Below are experts of layer 4 (counted from 0) of a mixture-of-experts language model. Rows are named router (the router's row for the expert), down (a neuron's output weights, with its number) and show model dimensions 0-191. Each number is 500 + 50 x the weight over its row's rms, rounded and kept within 0 to 999. Numbers have three digits each.
After each expert's rows: "comes before" lists some tokens at least twice as common just after its tokens as in all text. This comes from a sample of Wikipedia text that the model never trained on. Tokens count by the router's weight.

# expert 16
router:423388508522485546513495384439471452552445587428616405385440481494470455500514479551533458493492470484565442530474533549596510500524583529531469517498492413522571425486505507563420595484493460536448497477502551588466521442400501526552525442458512470584550606536479545477517437496592516603551599490433551438569530567514491537410530532475477553535480535551422432429524518576471574511480506490452488466438446527510529457514518534444532458489447539500534491546475457536463618615507472470520461404478594524456479509501517502466500383489471509468565471544514448463463485425530493527
down0:496461545479461429474514570486499538563563550443518427388546495476494515388487456549423511480499485486521555509543563500408503591392521479531497474498426452404544528494590546431587438442506482478456477589559502553527475481480583445495466558524548513447522474458522497434452515574562505515527520414430524493428471440518614560478417505431401476471444495525481470454478369540563466518396460522491532539368494479468421437448490536406563439464487570503461484465440468546552441522562511495452426538466515450427434544512483547452501452539466524489538467470581463508450501528475508623
comes before: ", ", ". ", "ation ", "ist ", "ation", "ic "

# expert 7
router:504477513510487504505464471470543549547464537525547429478465509479491505425518500552473443588490477520522587562483543498547531458531509415562484574510401458587591418541522537455506613529491516479421503466613512508464501437420496417547476458461537504555528442529395510434605432559501567522529479494511475457479532489456564547431434538500473605587478477502484489413493509495388588558515472507500470542475592461408510555491495576503478446419495484442571553612460451524406492502503561469549525449460626524472331508529620436489522512441470495464493484515504498492442445482510504436
down0:426470522503520533479442494489482487474543469520546517539488508486563537555471477426518528587448490517576588452583537519539505516550551546497426455384493647426481455449478557508524487583395502536492473477540514489416524521466444544500508486463495611521514582459464514533586522470438532469528507509469493532493528516449528472470502604486501500490504450515429436457430524524440532490571499493480468535604523465426398576529476429492504456557536492513506451528377477553447473471561482408589518459538561474525397477536490506483454424683454575561514430472465562546403477470414583571
comes before: "\n", ": ", "\n\n", "= ", "- ", "Born"

# expert 29
router:494473568473503593517457459434565460487443559410550417500456489455469495493498520546451423549445560474553529481524520594537599399546544501557452494497482457551609513480487561543468524521605494545449436436562495545443473453469402495553454455508596556586537496561515530451549449512512542619554483481444548448525557537536536482504521518506483523581456550518489422461526544475481571451595518524472489446483569455474535502462522567498531480456363544474559516524471496525474549544480503443462399481486498563499384588485525458458450491416451473440530435599521488453456408421605561471
down0:450449536458474568493466447485513559530479641423509554465500541577570512544524586524493455509490502513492481466494488491499446552475439449545416433502546525500503571496627493479525465473488523620501515570455518393497484514422426509525553565591519508468584573487540514519461552584527548550555512544492548565454476503401478523552408487503470430448683467655479479483473529467593449494461474522476436495429445463467379512514540540522497474488552495500504554487488498477461524514489493565559484445479472531482535460558623446588522533577523479456506540600532539528532565586503545467
comes before: "| ", "|", "–", ",", "/ ", "0 "

# expert 17
router:555397522511537562541492461408518488487450547463530427492465462491466504431507556507422408581439550503509534497383511476558609484542538539473475514517404527579596462495478646579454527569482509515522474473496543476420488479503402494526495533482651493517577485505476478466545347408525516536608477441441492513520544534511575576474441474497446515547450505532461485401573521489380554454488473543447540477479541519453550608503551545531499464499445482500542515519462515544414543602502536387503504519521498543459483567520496454478429425487454490441550446520496466477452479474555523507
down0:487446531539466544417479502481500562442486606522549515523383458422465420544434539445420440548481517527425563448511441464515471503470458454520478492537580501474442467550476448311526450577479498449551416545433452466437522464411569525574539391440570535496541478461475550470555494487551483517453545434358410451542513492431499473542496516463533476461466557458537483454600472439448566423503550547570463514456524498591535507502534422515418528485518472470492545504523486483520464553533430454513535483474571438416507578481478482566417471520483425539490532470534560463446475486528429575
comes before: " ", "1", "1 ", "Votes ", "Team ", "— "

# expert 26
router:412426500404547528574450453493535481505608569482544461481396468474481472534499508565480456544469493474560549539423482550541578493509485492541453555581416497587606444518439542584478568579499496488469463400574544474426539464441409508549467499438495567583490518521509527497552429524563585574491574445442521416555530550501545526475438518532500563517455494546441459475526497528476547505458577523451476531428485517480551513468529500525554471464476501471496523569447417538433609566403464401558427496493527526470450535489598548378476493431445495461541413541490489452473489458517601467
down0:600445461493482502541546450600421446445584493492459502490483511514502487435453534517494577486395403496427505601507511437598531437443488530576557515414492521502517481517442522475514524551526504366473520428495493603516555541546459562527470536512527453554407513508395549489484417485514472550549392515401494492556466468500527467490505457540578582481538492480539506598483477460481565554462443571480452536422506406480522533458515511367528509496485456557570494485462458558473492500351444485478534482470588407486502513482441597426462433481495519507532429578550437507513445559516517510
comes before: ", ", "–", ". ", ")", ".", ") "

# expert 24
router:565530503515533545568461504489570499523501515447511402441489507513475457447417535502485491474458505572530540485475588537487510439537467562599447493636528436487553453508380510539476524534549475562442392434524532516442403458487476463536447508454528478489525486552498554478554440520504554539559549502456476498492533532476586480536406536426542573534485575528435489517526519433439557482512530536548505435477503450540563546449595510542460475495514503383513525611501465581461496517457533371505440398505501545483469607487445514420422514483345447481526447517590468401440455466508568554
down7:447511522514495506532515513567491457488435527571479494484428548409489433483524402562486448508467545580433431562585472497399563471531500479558444562524417461439512392496514528438429497490502510496519459578505514469552460524486478514508535445488569512457452507575518472475514473526477434519483506473485538499518470482464435478438491590421461524512548483576561592439497425519615620441427566466418517458457586484470536496506567432489551535431467512491479486525519431427443615546430538433510487610590482453409540534554501585548484529634553477480465552577451531491447468495487442392
comes before: "s ", "t ", "\n\n", "1 ", "based ", "re "

# expert 38
router:550480514399561487497466472496549507540525546405591425533409504456383519494494478500440473513381532531551531559489502511533594422539498564507472541528407496576537515491429567563469534521477479462536507441570524505453525483490481434511423489477541522491582504495469609417559470484572549547518506418436607502485540544435508527465444515509520527508490531514512513432505471498442551510470475546435514472424503399446499517491524545540572441481500489451530517576459543527428550512439574352543456380495512502511491528561572491402400492394391531474587398514501473482523496437573508438
down0:598465523483452566445532507463602502467473443605588492439446484510491519482543542656421456502545505581452498522459512497519494512476480501502545545534446484435592474415467528455569465517495531540468637445519535582425483445496433487465544554484462520566573582463447458517446520462501615483551470503490459535566474478509538519420627519426515495572555542559488362534424512462505591526480520540532503527498567569579511509462577449558456556497434446529526451508499482552507578502537503414580526459421469503513493499491574598498454539570576557485508459568501524489431437504490450497
comes before: "and ", "the ", "which ", "but ", "he ", "including "

# expert 10
router:413403525457509512570450442481526546504548568409558419489445431474466440476454571502448432504407542532539568555504495510503525396521530499557483537532539477525527453462490500547471512583499554558412429411573531483451468485477442509539433480501609493592502539535521508441582433449483527639550514466423598478505504551494542522510466569494504575584403576537521409460519494491477479559488530508476512448465513443440549536480517481513507476486483568475549500535485531544400555538435444498590477491525509591480450577551573496427415468434478539438519437626467474477487450475591585510
down0:537520574495576494515479460554569497487509461554452509485410513518542544486578520605570480535481477500530515488512396394500492516446480467477482470528509461484575465472499515374505526482513496400586471573522552467495457483521476517553392414454406481461455433389540528457549484538568519491520468461434460434540525553446487556531421474450470501506543567455506508556454358518449553494511482521560504556422424494533461466505413430461537516435470456519506483449427518624377480497470511451454529427437398413609545486565406413532488495548604533474508518542540442494463484529473499514
comes before: "| ", "years ", "|", "of ", "and ", "to "

# expert 36
router:521456502527510594571491500482543389537475496542484438521440531457411479504494480600451432537505436512534539547424551498599490509506563520588407565476471537500549473535474586537409507483481554535465544467498524477465481463418440450598411482432493538538575522579379524440507454458526476584604550448396510370526561536492527491476505506420533493562434496606496522469523557469501516545558516535505533490483558472516513491545547495428458451504468534417484521568461442574480514591434511369595465456503556511419427564569476436480515446511466460542538484494514449454452463440539531450
down1:547502480468480555443606502536501478500558504545470467555502425520528538523468483443446486508443555495462475425480409513463457507413594458564459463522438498498538583500497496531516538578534582534406413490500494547501537427581494560444440375517468551545559578546563512414510549426444523509462552460579491501516428488493546517535561533513456519484510443514512532443427522426555587476564480513547522425558402482424523467446478515476504528490545530451395572466403529686538533541558442469449576467496456370473475560442515532543498522553453547535482526414505432447527480486479429512
comes before: ", ", "'", "\n", ". ", "i ", "o "

# expert 18
router:482488572477527532556490337418517532473549545471517458460488448332473411444490582513394355581485513496578538515503600453540517451497590515520406554540450481524537487512450526519487563535584468524508400401532508484449527463504479484516463514500574512611496460504479453480525468467568571637559479433424475416482518552454537577487434527512469527605469530535472441490550556478484578566588482589528512478486551514518521504448557528566494468503502518466534536514458436595436484547494594446449452480523506554496445532528555484483520452493465542461525492503516464445450503469510556513
down0:454569523509484515514438455457417647507447506451501518561400441558428521497448449521500435428504434562502540450461496430507457423578523562508474470458529440459571363474480504569483546453428458497390532447562453521542511493563550450485502515471416543546494525519462463487527429478526536500450375461460505433518386488542532388569453511514468416456568519558535558557545574557542440473573576454510473536472533538531498451421520476460546571491536413499501496503505470570615427446523425472474457462452444587530576476538478423465499521474467568445463552522480467507503570471511469461
comes before: "the ", "a ", "his ", "200", "New ", "201"

# expert 32
router:497450546465527545525411489464602514468402501534503461493474482479394470438471629512497435519488534545480400519518557531534534438529511461559528581550477489579553497552480603478510537535492481540389490464570558424404426414511517497479453474414583555517549489555458538525603445512573549484540561429406500473481589497497575590449448463501374517557427506516471490472532525491465499495522524572494536533436468473499572549500636511468495468480511597497604533537504513509464505522439493431433454433516512486515510502482549536482549463452432527501518456580497541426497435471554517358
down0:502546454409489567495365480600456482570524420515463454515387494572500453532506480462599524515544533507669516533546569533501486492476463515416522374418448559439499457514531425602490500474446497526463496479528380563506475526472475444498526494480541483526538456421437500482472437464475483556442491573482546544519481523520471458434429422490437520497485367560551530454562441559510438478445438450478530551525495513534534533535394456503550474540519537519542509491462559471485556492536438408503580502502388467514505464584481414521522448493539547539448485584431505554585568488496458532
comes before: "\n", "\n\n", "Family", "(", ": ", "Genus"

# expert 37
router:451451569461484525538472499463542468545557560431484438476411478344500541456532556559457461510429526551565452520487491551493496493558588448520429536517450441507543484568391583542503525546517469532377468429590524501449480506417460500578468513534561499603513495560555491509413414486542545606547516417496508459544519509489607561468424540554510559594466555491488455462535501466377546490465491531515536431469552529393531460451535482540494487445478579471579538471461456488449583519478430486526535448563476543507475548512492473449471476506494437460507438628483463427465391491513530518
down0:424482505479494531528479461533623572467517486433475576479525459432462501538432471561466440530433522508395454506513599539502493493599516496497348439473504508495534487557446484526546465491485502487462463491510414453524594530578585557523434524510479534503471545572496424597542473532465443477461503345558586508523521559519503481529519562474521471507511588520433538454403606426471428559482529483492532496421489485497515453421509473541411505520507509504453534522501507523494597541526515540461509556534489466520520526384573473356531471528466524506516462451464618451548595443564409449
comes before: "the ", "a ", "to ", "his ", "two ", "its "

# expert 15
router:489380483455517565556432528390539542536430542487463439523430520457417455527498525487479433524503548504471450531486539579549527441645549484559485567464473480555564526540443496489431517489516511545511488463566542514473471353485429507537472503475571555538535501549462512420597463518556541574522570429442490420469535508501533535440510567494432515550438495606448431429584553457476529562520553524577546524471569470462534519481547529495539478479486583440581503537432468603451535545448490452503429447450627493474520566516537443408504503458432521504486470508453500430447447482549613466
down2:417454450514493540468484390425478467521537500586548561533545402581468572470523595508535484505456458515508410424573498439483428605509423421558451419412479559449496471617569568440485526474460554517489560444419463337523490465555529614519483585459520457538456499504534469467442388574455463482511471469534462480562500520544512467605465494449472500506515506511422436494432470490557505504552555591553542516466521451555494479505465524472466511526410455501422533481577476468589487587477547607518486447487514521483529561551494522510461553509475515425489501442478577513485509467490554544
comes before: ".", "°", "′", "″", ",", "% "

# expert 33
router:541488516448505587486500462448537532546537534431529433519393499480434442511500570544512480469372506446492545536516479526559520451550536512559402551496424507580539516561476524497489593560600465533460466430539500536468432446523436495516472450459564583497508577538491630469497421487535535553563529395479545466447575560531615625507496477535527540573509554533496491437558517490420521505461490540456474468457495457481505446478565488542516418462483557456504524498457478544431549485514478391483513397500511525448454553507546567405446520443377514497554415607466550483454436478546460426
down0:469500479533550521524474429503516503519429512544467547494492340523501517522459407577540475459450602490493488455453444448566510521526584606532535483483466563457517487536543538551598562483584557505534529545465530558436530502513410521414492535472498530528568486419460536472609462520559516470467535601510506512453413582543533491508533553452484485459466506555445471567477489557479490455510590484452480484570532538476428514594380423448537414490527461501478592502394517447474513461507536510414466574429512487556500525495478458432632498412517536492418449514492444560403502458458581576
comes before: "was ", "is ", "were ", "are ", "had ", "he "

# expert 0
router:537483568418525482532435403428482495499467538428503475541496526410502490443474535554438406606435484457527566524450518481508615466494513534558384471490498506493541427518476595572520595505476517496482447443572522486493545466489403482538407513493505564581515523521534524451507422554518531707580480425474506454501536534469479524530436534494505646533493641501484510437534541466386527533529481514507504523418498507437532507454497521515518488397446538477540495546494453515509516525397510507535431495566471527487489573566410500424479467446443472562530516524474429499499436469551563483
down0:541467539570436545556417517502468533583538510505496552631422485503456538531583532490416454419559566509561529514446482605535530516517470548450531481536525504482551537470433652547563403585560565450420494551433536486482492552515417557455483436459514425546549520501569534491431443536529469427419511477492432471564497522459564444574559543462516433537474469530574481464465496548484501404530538534526492464506530447457505520492561473533546616422482521357474565533557448558418491515540496501556493398465475504547586538540547527507482437527527500556552511542487475548446566497479586533
comes before: "in ", "to ", "by ", "the ", "on ", "as "

# expert 30
router:478478521499495510495511526508504507494422544542518420493372490485489452530453580467513478517466541537561490534438551497618539455562507484500468574474455478613653501488539544534501550498504510454485494477603511505453519413466398479544460402531601562538505506495460508452593421526538601493507496385474531470542566485487544449507454498445443510581435532499507400373552461415456612468482493529464506538503585443437532505485501557528574442466500517490516524592454497545447536531464520444595484418518584496540490511537530490456466494451473487375473474582512466473425505467618512430
down1:554464434497578443484548513444502562470546450572419495522396537541610450504450528470512516546418472396525541559512563522475560579438436473549576501508532449479418536431458605502476529474442486543475526505486533528526455580488423432523588461526568493530468495469513404648558533520510455468514555466488547470425493482509443567458448453441448475530439445482572499522456510435557488370588513490537520536480491474455486560517470570522514437450473533495484434521490562465469432573441611521579411522501431567462496437471509472464452479530488453524471461501591576547486600467562447434
comes before: "- ", "| ", "\n", "|---|---|---|---|", "|---|---|---|---|---|---|", "|---|---|---|---|---|"